python train.py --experts_per_token=2 --moe_layers=[2, 3, 4, 5, 6, 7, 8] --balance_bias=false --vocab_size=32768 --tie_embeddings=true --grad_clip=1.0 --steps=7873
Below are experts of layer 3 (counted from 0) of a mixture-of-experts language model. Rows are named router (the router's row for the expert), down (a neuron's output weights, with its number) and show model dimensions 0-191. Each number is 500 + 40 x the weight over its row's rms, rounded and kept within 0 to 999. Numbers have three digits each.
Before each expert's rows: a language model's description of what the expert responds to. This comes from a sample of Wikipedia text that the model never trained on.

# expert 29
What it handles: Opening brackets and quotes
router:494447534598556462556475464479535499540536462473555459538486478473470561456465534478522550464458496542449544480492431496502505547525476539503476473558555454463578486482452552456489552484428473489465441443541544500463535514547543456472547446441456522502524460456469524547443476464525547564594469487505456487471543518447470559473537583462531535514530455444499521439535529546495451455496456479459476506530514481533563528477504466472536537527536461563455479514463535434538533463499476508571583463480492543509493446429577527527536563439446514466565493500492470512536469563543460507
down0:509507477484465476458509492457545465506489515470541517500462556470578559495531474501471488484449537478483442441523485512468551575418508514502514563473519505479546477534485505474472529437564464474632453583531541476482531534500529525545501522497474476491478447480520478421459509524463512537481529445562495504475550478436486495495544464505487394522494550520501460562473549498499509438551591521492455606525460572475460579549469537530551460496467486394440453516534501499518551431508456440534528447536465474521509524490560473489431513577475482508428519457507470494499465548534501560

# expert 0
What it handles: Digits and French words
router:530440556572543459511499507465504554548563451453564480511471483457480525460469588516493565452493457523497545476501461476551484546516460535490539479534553478473564460462478541482482518472432484488450460495518564443446542584536548468443523480472477531493537478467451548554463420490528521553550497482485472492470500542462501540447547566455504513508533453476494503437516556565517456461497464446450431540545522485522523520472498470464547575522538441527448442511478524462553535437477506497557552423485509471522493445441574521542531573439439509464532473491486451462571456537546446515
down2:556536503510561511496519559477489400527461585514486514520515462515488475454481475555484420492566528505436534592508460495467505559487560568519494474499488487476510535495422473490470531517512459515480483498490496538536599517490406570473485601539506469448556503532501499437513468513460483514419471452526497501496564418523477505555547563602498499513473540424473439505436498405542519497517480501476508539520510531484517490437462467533427528530442479526472506528506518601524480442460455458522530576486452480465431467490489481488529540521489461492454508516542485481567570464524477513

# expert 49
What it handles: Clause-ending punctuation
router:563492535513527499543478505467524563512588533494571495479464474457469530456440529510519540432453447520440528480482418423579524528532498499518497507541524468438556462500445517500496515455425520517498457531519517478470545530520532470475528486474431560502519524492443583534487463470546573536506523491421444517458538505482542510474540532448500545529527454453509552466503553499553432432559455451479488578526531458537596599498539511437501529553576475531485427519433537460536555506495450508529525494492479496459506462427535542506515511452464472462550486527473459447468477536538455527
down2:514485536548572425543548484488531508578518396514479509470552493491483473520393506501486511540581503526455496565500558540496466433509541510465493430510489549525553525493509532483568564547468480514597505495555474517489504492560475496497553551488529452467444500566536536492410492554517489513486608446515516468499541517470464511533512466499488505527618422533518354476501463543489471463458525436435474469515484523479470456516443506513491468494557483508455504487465520569550472432493524546515524430495460458489495415516480486536542506499533491491475528479467450460498474488469494499

# expert 32
What it handles: Name-initial capital pieces
router:533442554573549453516498501468503553546561453456563467511470488452480522456475585515491566455498457523490542477507460476548483545517460538491533483539548478478559467455482538488476519456436477480457457496511564445441545584542546467439523483466478532486533476470456547553466420485520520550549493488485473495470504552464496531437539557455509508507533452478485510432516549561515456460494462448455423540549517478520524524472495469461551576525538434530444443509473520461547531439468501493559551426485503473523491441436569522540535569434444510462538479493477450448563450528536446514
down0:433466459483499461467421526478517541510520432520478474438492494450495533424452545525545498497535462504547527552557578446496570499578470514490574480456527527540540572498474400470504471514496461557490511453481522516470514617504472470531564468475440480527524491532529556542461468524494509490582409550496518456478455509470539508466475525522468491484449517494482492474431462494489519523564515479490462422502469523513514464494424451576502507535508494479427489564448490620503452510534559498505532504498480497526459481509533509525582540467464445498555534546598519532526430465492482477

# expert 19
What it handles: Table cell separators
router:519444557538519456514508508453518523513560477486553443538489492436506527500436540525450582487449444493459527466471477466555476533523472530495559479524521485481525459462431544499518561460389532527472480490524550481457536544532551460463548467484442548515535455444475556537486464467553543559529442479442491542448508528478465567442537563461558501505529429456502503465541559528445459460549446450440483547532524458510516539489522465461508585590529461530481457530471500433520480438483481520519542440503506486518481448423569506531570520473476507443500490461472444508533463565541473550
down0:480506525551550519441487521476514573502482499521420514546469480523535555430506482495503511495488476507529535487459559513496573472420394524550519457478428476429480523543460530453542440496500455518541472537530373505479467519518519525498496552510468588520463359518534558535522537445547507516486478441545461551466436486520537530458507566528526490540488518496445448438452560503470509438486530548518545473505486506462497487493477500498502476543476538488530518508480479581593512459477572458512472488560499502491492437550518504474506472589540530467491476548511411498434508551457530484

# expert 47
What it handles: Place and name fragments
router:536449558566539464515491506468503550549564456450566465505471488450470526459473580512486561453505450521493548470499457473554480547519457539491539483535551480477559464461487540488486515458432480489458461493515556444441542588540544466441530476463486532489539474468455558552465420492523522549554494478484469494471508547469497538439543557460510504507529450478494499427519545556520461460498452446455425540534523472518519526481495472467546576527538440532444445510474522463555533434475508490555554422484501474527490446436568514543531572440440512457537480493476450455566455532543452513
down0:432511515471430445471514462590498465511484568485582481531560536529500478520483547485532529529537518476473471495522453495528497646433511529447421521563569586544484534493517507538532549500502465560470521477478505480491537472534533439476483475531473548486471556497527558481536495511471607444500526464520578524499437547499478491440523469488476522560502435507458471508551463486528499510490492456496501542544453490511504540397572492531425528481519488516529451488516480484429519464479477497530474526463471514525513446570482464499570495444443404513489476377479488500503516530438480486

# expert 20
What it handles: Mid-name and adjective pieces
router:531441558570543456516494495464513554541563451453561469517466487462478531465470587509491564458499455524486555472503464475551474547515464535485539487538551480479556467461481536483492514464430488490458462492515568448442543585544548468437527478465489530492533478467445555552464416486523520555551499485485472498468501550471500543445544558457513509505529453480484509428519550557511460463492459450455430539544523480522524526471497476462548580521534434532441445511478518463553545441474502494558554430489495480524493447441569520548531577439445518460535481492482450447567455531539450516
down0:452439483440425501477492495477475529532478462554520555528534478499496495528493539493465534500450415508464564476496460467441535523467501565494543465488573409539462544479442494550487463556488503457571527507564441451576519532578514409484518508475453467632546488464491410494539548509418418490475503516477498432559483541471534499457521493424475544499517541539537541498445509522493479471513538524518502503506465538478488457483559519497552481536485466534442600480539508566509462498502525491467450442498483486471515537501489526458508523538515522456578502491480494508439533586464529573

# expert 45
What it handles: Year digits, surnames
router:527440555565541456518494512466508551539561454453562462514469480453481527461471589514490569461498457526491547473506462477553478543516464539493535482540547482480562464463483537488481515463431486486455465491509560445449546585544552464445526481465476526485535471466448548553468417489523517551550501479487475488470504544462500534437547564458506508509529453482491503426516548559515458462497460448456429541542521478525522526472499474460554578529536439536442444519475525462555538437471504501553550420486503477522492444437570524545531574440446514463538478492483449448563455535536449519
down2:556532498491460536563481407467492466553467483437514511453510511519462486464522512510510494459518512502568468560492477570553469499542519508527540541455452544487594481534531493503488602546515480522497493481437496530482500543490533550509449408444465498489460543505513576488446474482583492438539445498469481487547564533510513446555506484448465487545512491475458431533513498457505469561524524575546510469471480412582549530497561475480557575462454482521455519412454558521492454464441523459562502486537526442498541585494498524522507471500524502526502472479423441548481461455421482458

# expert 30
What it handles: Biographical role nouns
router:513437564536544482554526455429502541526546447449576481560447512450454523468432506527508552455446477561475529467464498496559470497530481491540517398533543456466558455486415557461467535477509523532471479490496589421461508559538529503471505441477451506524474475448432537502431457492540564504544493458522457514396550588515488511454568548452518482531520481482471491461551521492529485456557505496459481555508535512522517466491471473455528554520559451530464482559491528441525486464497475474514559470509439527437476442462541500505529570514473508491571439535473500538496468519563488468
down1:508570540490496448426456540504451581607442499518387522489540532491500559510502480531541494539526513537475481546493445512521482526456485498549517554493488515486505531507450503471517445484509457465494542540541510548562514416521508455451511462499465573506527432603534461506395492507511541489483483549551439520417482456478480540480477497567524452484475478520506519539519581506416505534486441504500494573526440509495534447419531537509437427507515542476523481405445474476545538479554485561548487490483491492560542482447472488534516554547501499456493414482497508526458489531476464544

# expert 41
What it handles: Mid-word fragments
router:536440560559543461509503498466505553543568453461569461512473483453473526461478586510495567457497457522489551477499462469551488548516462543493540481538552478490562461453485544483476522468433482475460454493512564447444543587545550466445528478465477535495536479467449555552474410484521516546543493486481469500470497546472494541447546560449505499507535461482487501438510551561514453467496466443457429538546522480527518523472497476470549584520536430529449444509476523461548530442468504499567556426483499473524495441438571522546530572438449510466536472489482460456568456529533450516
down6:441422510452484490483548531487496482541484535512523488573486469491445487533551483482479509506521480472487428527456486567543490530500558514508469526550485498572502507540497581463514532519448483571474491423547489500539510417508508498470522537466551460461483517459514532540489474515536445551506553446465509560424469503525539489475491508514455560489536447521468504582498450513428557489572572462528489527472488512496562485405490426468542452441514543490495510577437531551456558553443536439503533511468504493481484455569539579538554544472406504494508426447508500553487420455461512435

# expert 48
What it handles: Geographic coordinate symbols
router:532452549511534465526513477479532591547550511489528472555446473483504507412458537526496544435501460557468533478481461487575501550516418560474517503540507523476509469485480542517496526478396475496476441443477517474460523516558549447438547460497472495531523461474490479538478466465546496543556486482502502524472470498439522516468527569460494574539553417476494551434509551554459458452532455452429464521548521468504506553485554498502561565503535438502451464555489507434599533448438523553540523442480492514529463441451562579514526508465489497422524496455503454505496445540547512542
down0:448535547495497469543521483521484463517448578419520510564485519529548482490435555454399488537506457549564444498558534571502489538458526524514527497524540529454493443532445468552487467537454480532509511466488500537484534413507549483480547493476532528466514506464517487420450477567489444439482494589539535454601494484434489522500530531469524576441522528458484524456509552486457562490512405484587511524517501547546505474473506477571457494466533546453501542525430432527481526529457494490428507491470526463485480526441411504504509508465510545531492536439466561535478558533427492488

# expert 51
What it handles: Table cells and "the"
router:532442553568536456510495502462509557541562459450564456510471487453482524463476584514495563456500456516491548474501461473552480542517462534485540485542546480478558464456478532485480514461430483482452458489515565448449545585541549464448529479468480527490531473468448552555466419488524518551548493484486472498466501546466502540433542559460512507504525457478486510433518547556517458469497456448453428534552516479520525523474490475463549582526535437533442446509472518463551533431470503494555547423489501475526492439439568525543526580436439513462536472493473454451565444532541453511
down73:532472512567538514441507472532501494459466546441594460462524455501517482517450528540440512490435504508509374435489561517462455455497501513480594498471465524519434519486441476565481497574456530494514519399515516475462560530520508540515519466560476503580480499518488518589481471484576447492564469477495469462460542488475479501462501469468566486432514453477508498540481457453538491481564522512499481474534517556566503526496531507559563475486510468469458520512480460559532414502544523574502567465477478470437523512499490509557519554475423540496534416543473490414528513530564492558

# expert 24
What it handles: Hyphens and word pieces
router:535443557566545458509497507464504553543558461452560470507471484452480524462470588510494566456502453511501550477498462477555488545519462529496542484536549486478557462458483541483485512462429479490447461497509565443443549582539551461440522480468476528487534477461450555552460417486523519550553493488485470490470504545469499534445552564458515512502525450484491497442518554561516457460496455448458426538543523486518524522471485473458549586527537437532446445521475527464554533444480508499560555427482500472520500445441568515546523584443444513462532477495482451455569451535538452515
down0:464551514516492555478485507512537495471467564596558552505440509484488477504478461453449451452526560479547511505477514498526547429539479491534487524543524572515499510462465481514469503471578489546425546563538430474473471505584452537465512506459403518547507485501518452538557500492547582496496565469486523492482479560451495522523492518452505495508534469493516492514530490499529402521510484535450530522489432476441497457513492443417406532482569459523511462483525449493453475524505515560482470442522489532542579462432481467512455467507578526512545481428458531488541504599438454597

# expert 10
What it handles: Mid-word name fragments
router:536443566566550457524494502471508551547564457453564455509469482461482526464476593517490568459499456520493553472506464475550485548518464542486538488533552480479559465457483542486478513461431485491457460493515567445445541588546548465440528482464479531495537476467457556547467418485518515554551499485486475500468507547469498541444544560454508508507534455487489506434518549560516462463497460451451431538534523475523523527475496474459547584521532432527445445511477527462552538442471507497561556425485503476524491446443571523538530573437445511465538475491480449459561455531541450521
down1:526538504459492453499463518484556529462560537536552478565584480550514569575565485463504546477526480488543497521492505476524560519507447539501516489494465507505405561538465508503499474466503502438408531535453457444454523502548469476549493499508425537449449489492464500508511550445471496530498528550458415536447463528497461482550522511479494418527515485463477533484580457511513440489575536431452531503533456494464560467483445493556478523532475423512506538513574557483462506504540547493455479558502539492480444395370540510520519486534512572437493471520511495431514517477548530542

# expert 59
What it handles: Mid-word syllables after hyphens
router:537438569566543455519499500466506547551562459454564467515464484458485525467480593512497563448500445512487549472509458470548481543518463531490534478535548478477557468459481539480479513465431485487455461498509560447445542584543544466441527478465476524486528477468452555550467421483525522552552495478483472501466502545463501540451537557459513511507531458480490502427519545557509455466497459450451427539555522477523522523468496466466545587519536434526441439511474526461556535438474506493565551421490499479518492443441572511543526574439441515459535474486487454453562453533531454514
down0:463537505418516468522477497540504529497462528512481537466428463528415480470464489470450453541492495512509491516474516449501453501523481478537508514498535514418587498496491456441503503505480599567488506457485458476491487466549513555501524474454548381543497485466474562440503498504470494520533548490514479405552445555492517530424485509506538514537474520541476573445553471578506507490449474518561500469436466600561565537460521548554502448444536495531440519507555492525532502503518518494581493464456490573523531483480528502519473460475503477458583429513482575515510447605498531429

# expert 21
What it handles: Table numbers and pronouns
router:533445557564550457514499504465502555548563450450566462510467485453482530466471585512497567457499458523497549478508460472548482542519460539492533484540543482476558463456484541489484508459435483483457459483513563451446544583545546465440531477467480527496528478469456552549466418486527520550547496486487474494468502545466499540436537559456508507505531449481484507434514557558519459463494459446453422540550518478525524521476495471468550574528537434531444442508476523464555535433472509493560547424493496476529495445441572522546530573441440512464535472489479449447565453530540451511
down1:512503520487499451501504483472619510484493528465514486507493498515560503506494497508489500499556472499462530495511504503506516521560490479469483507480497511519430460543517425453439474504516436487567523559478526477499571572507477531486480492397610508422497479528499492426540550533523508487436439550461528523486483572459563519370495534469473454460567460481470534477466579442477473534502474509501507477535517466443449538567510517473466545497506611474492524447548459504551574502396497536519628457510438520496486481477525510546498471514456443513486521525514460478531445522492518574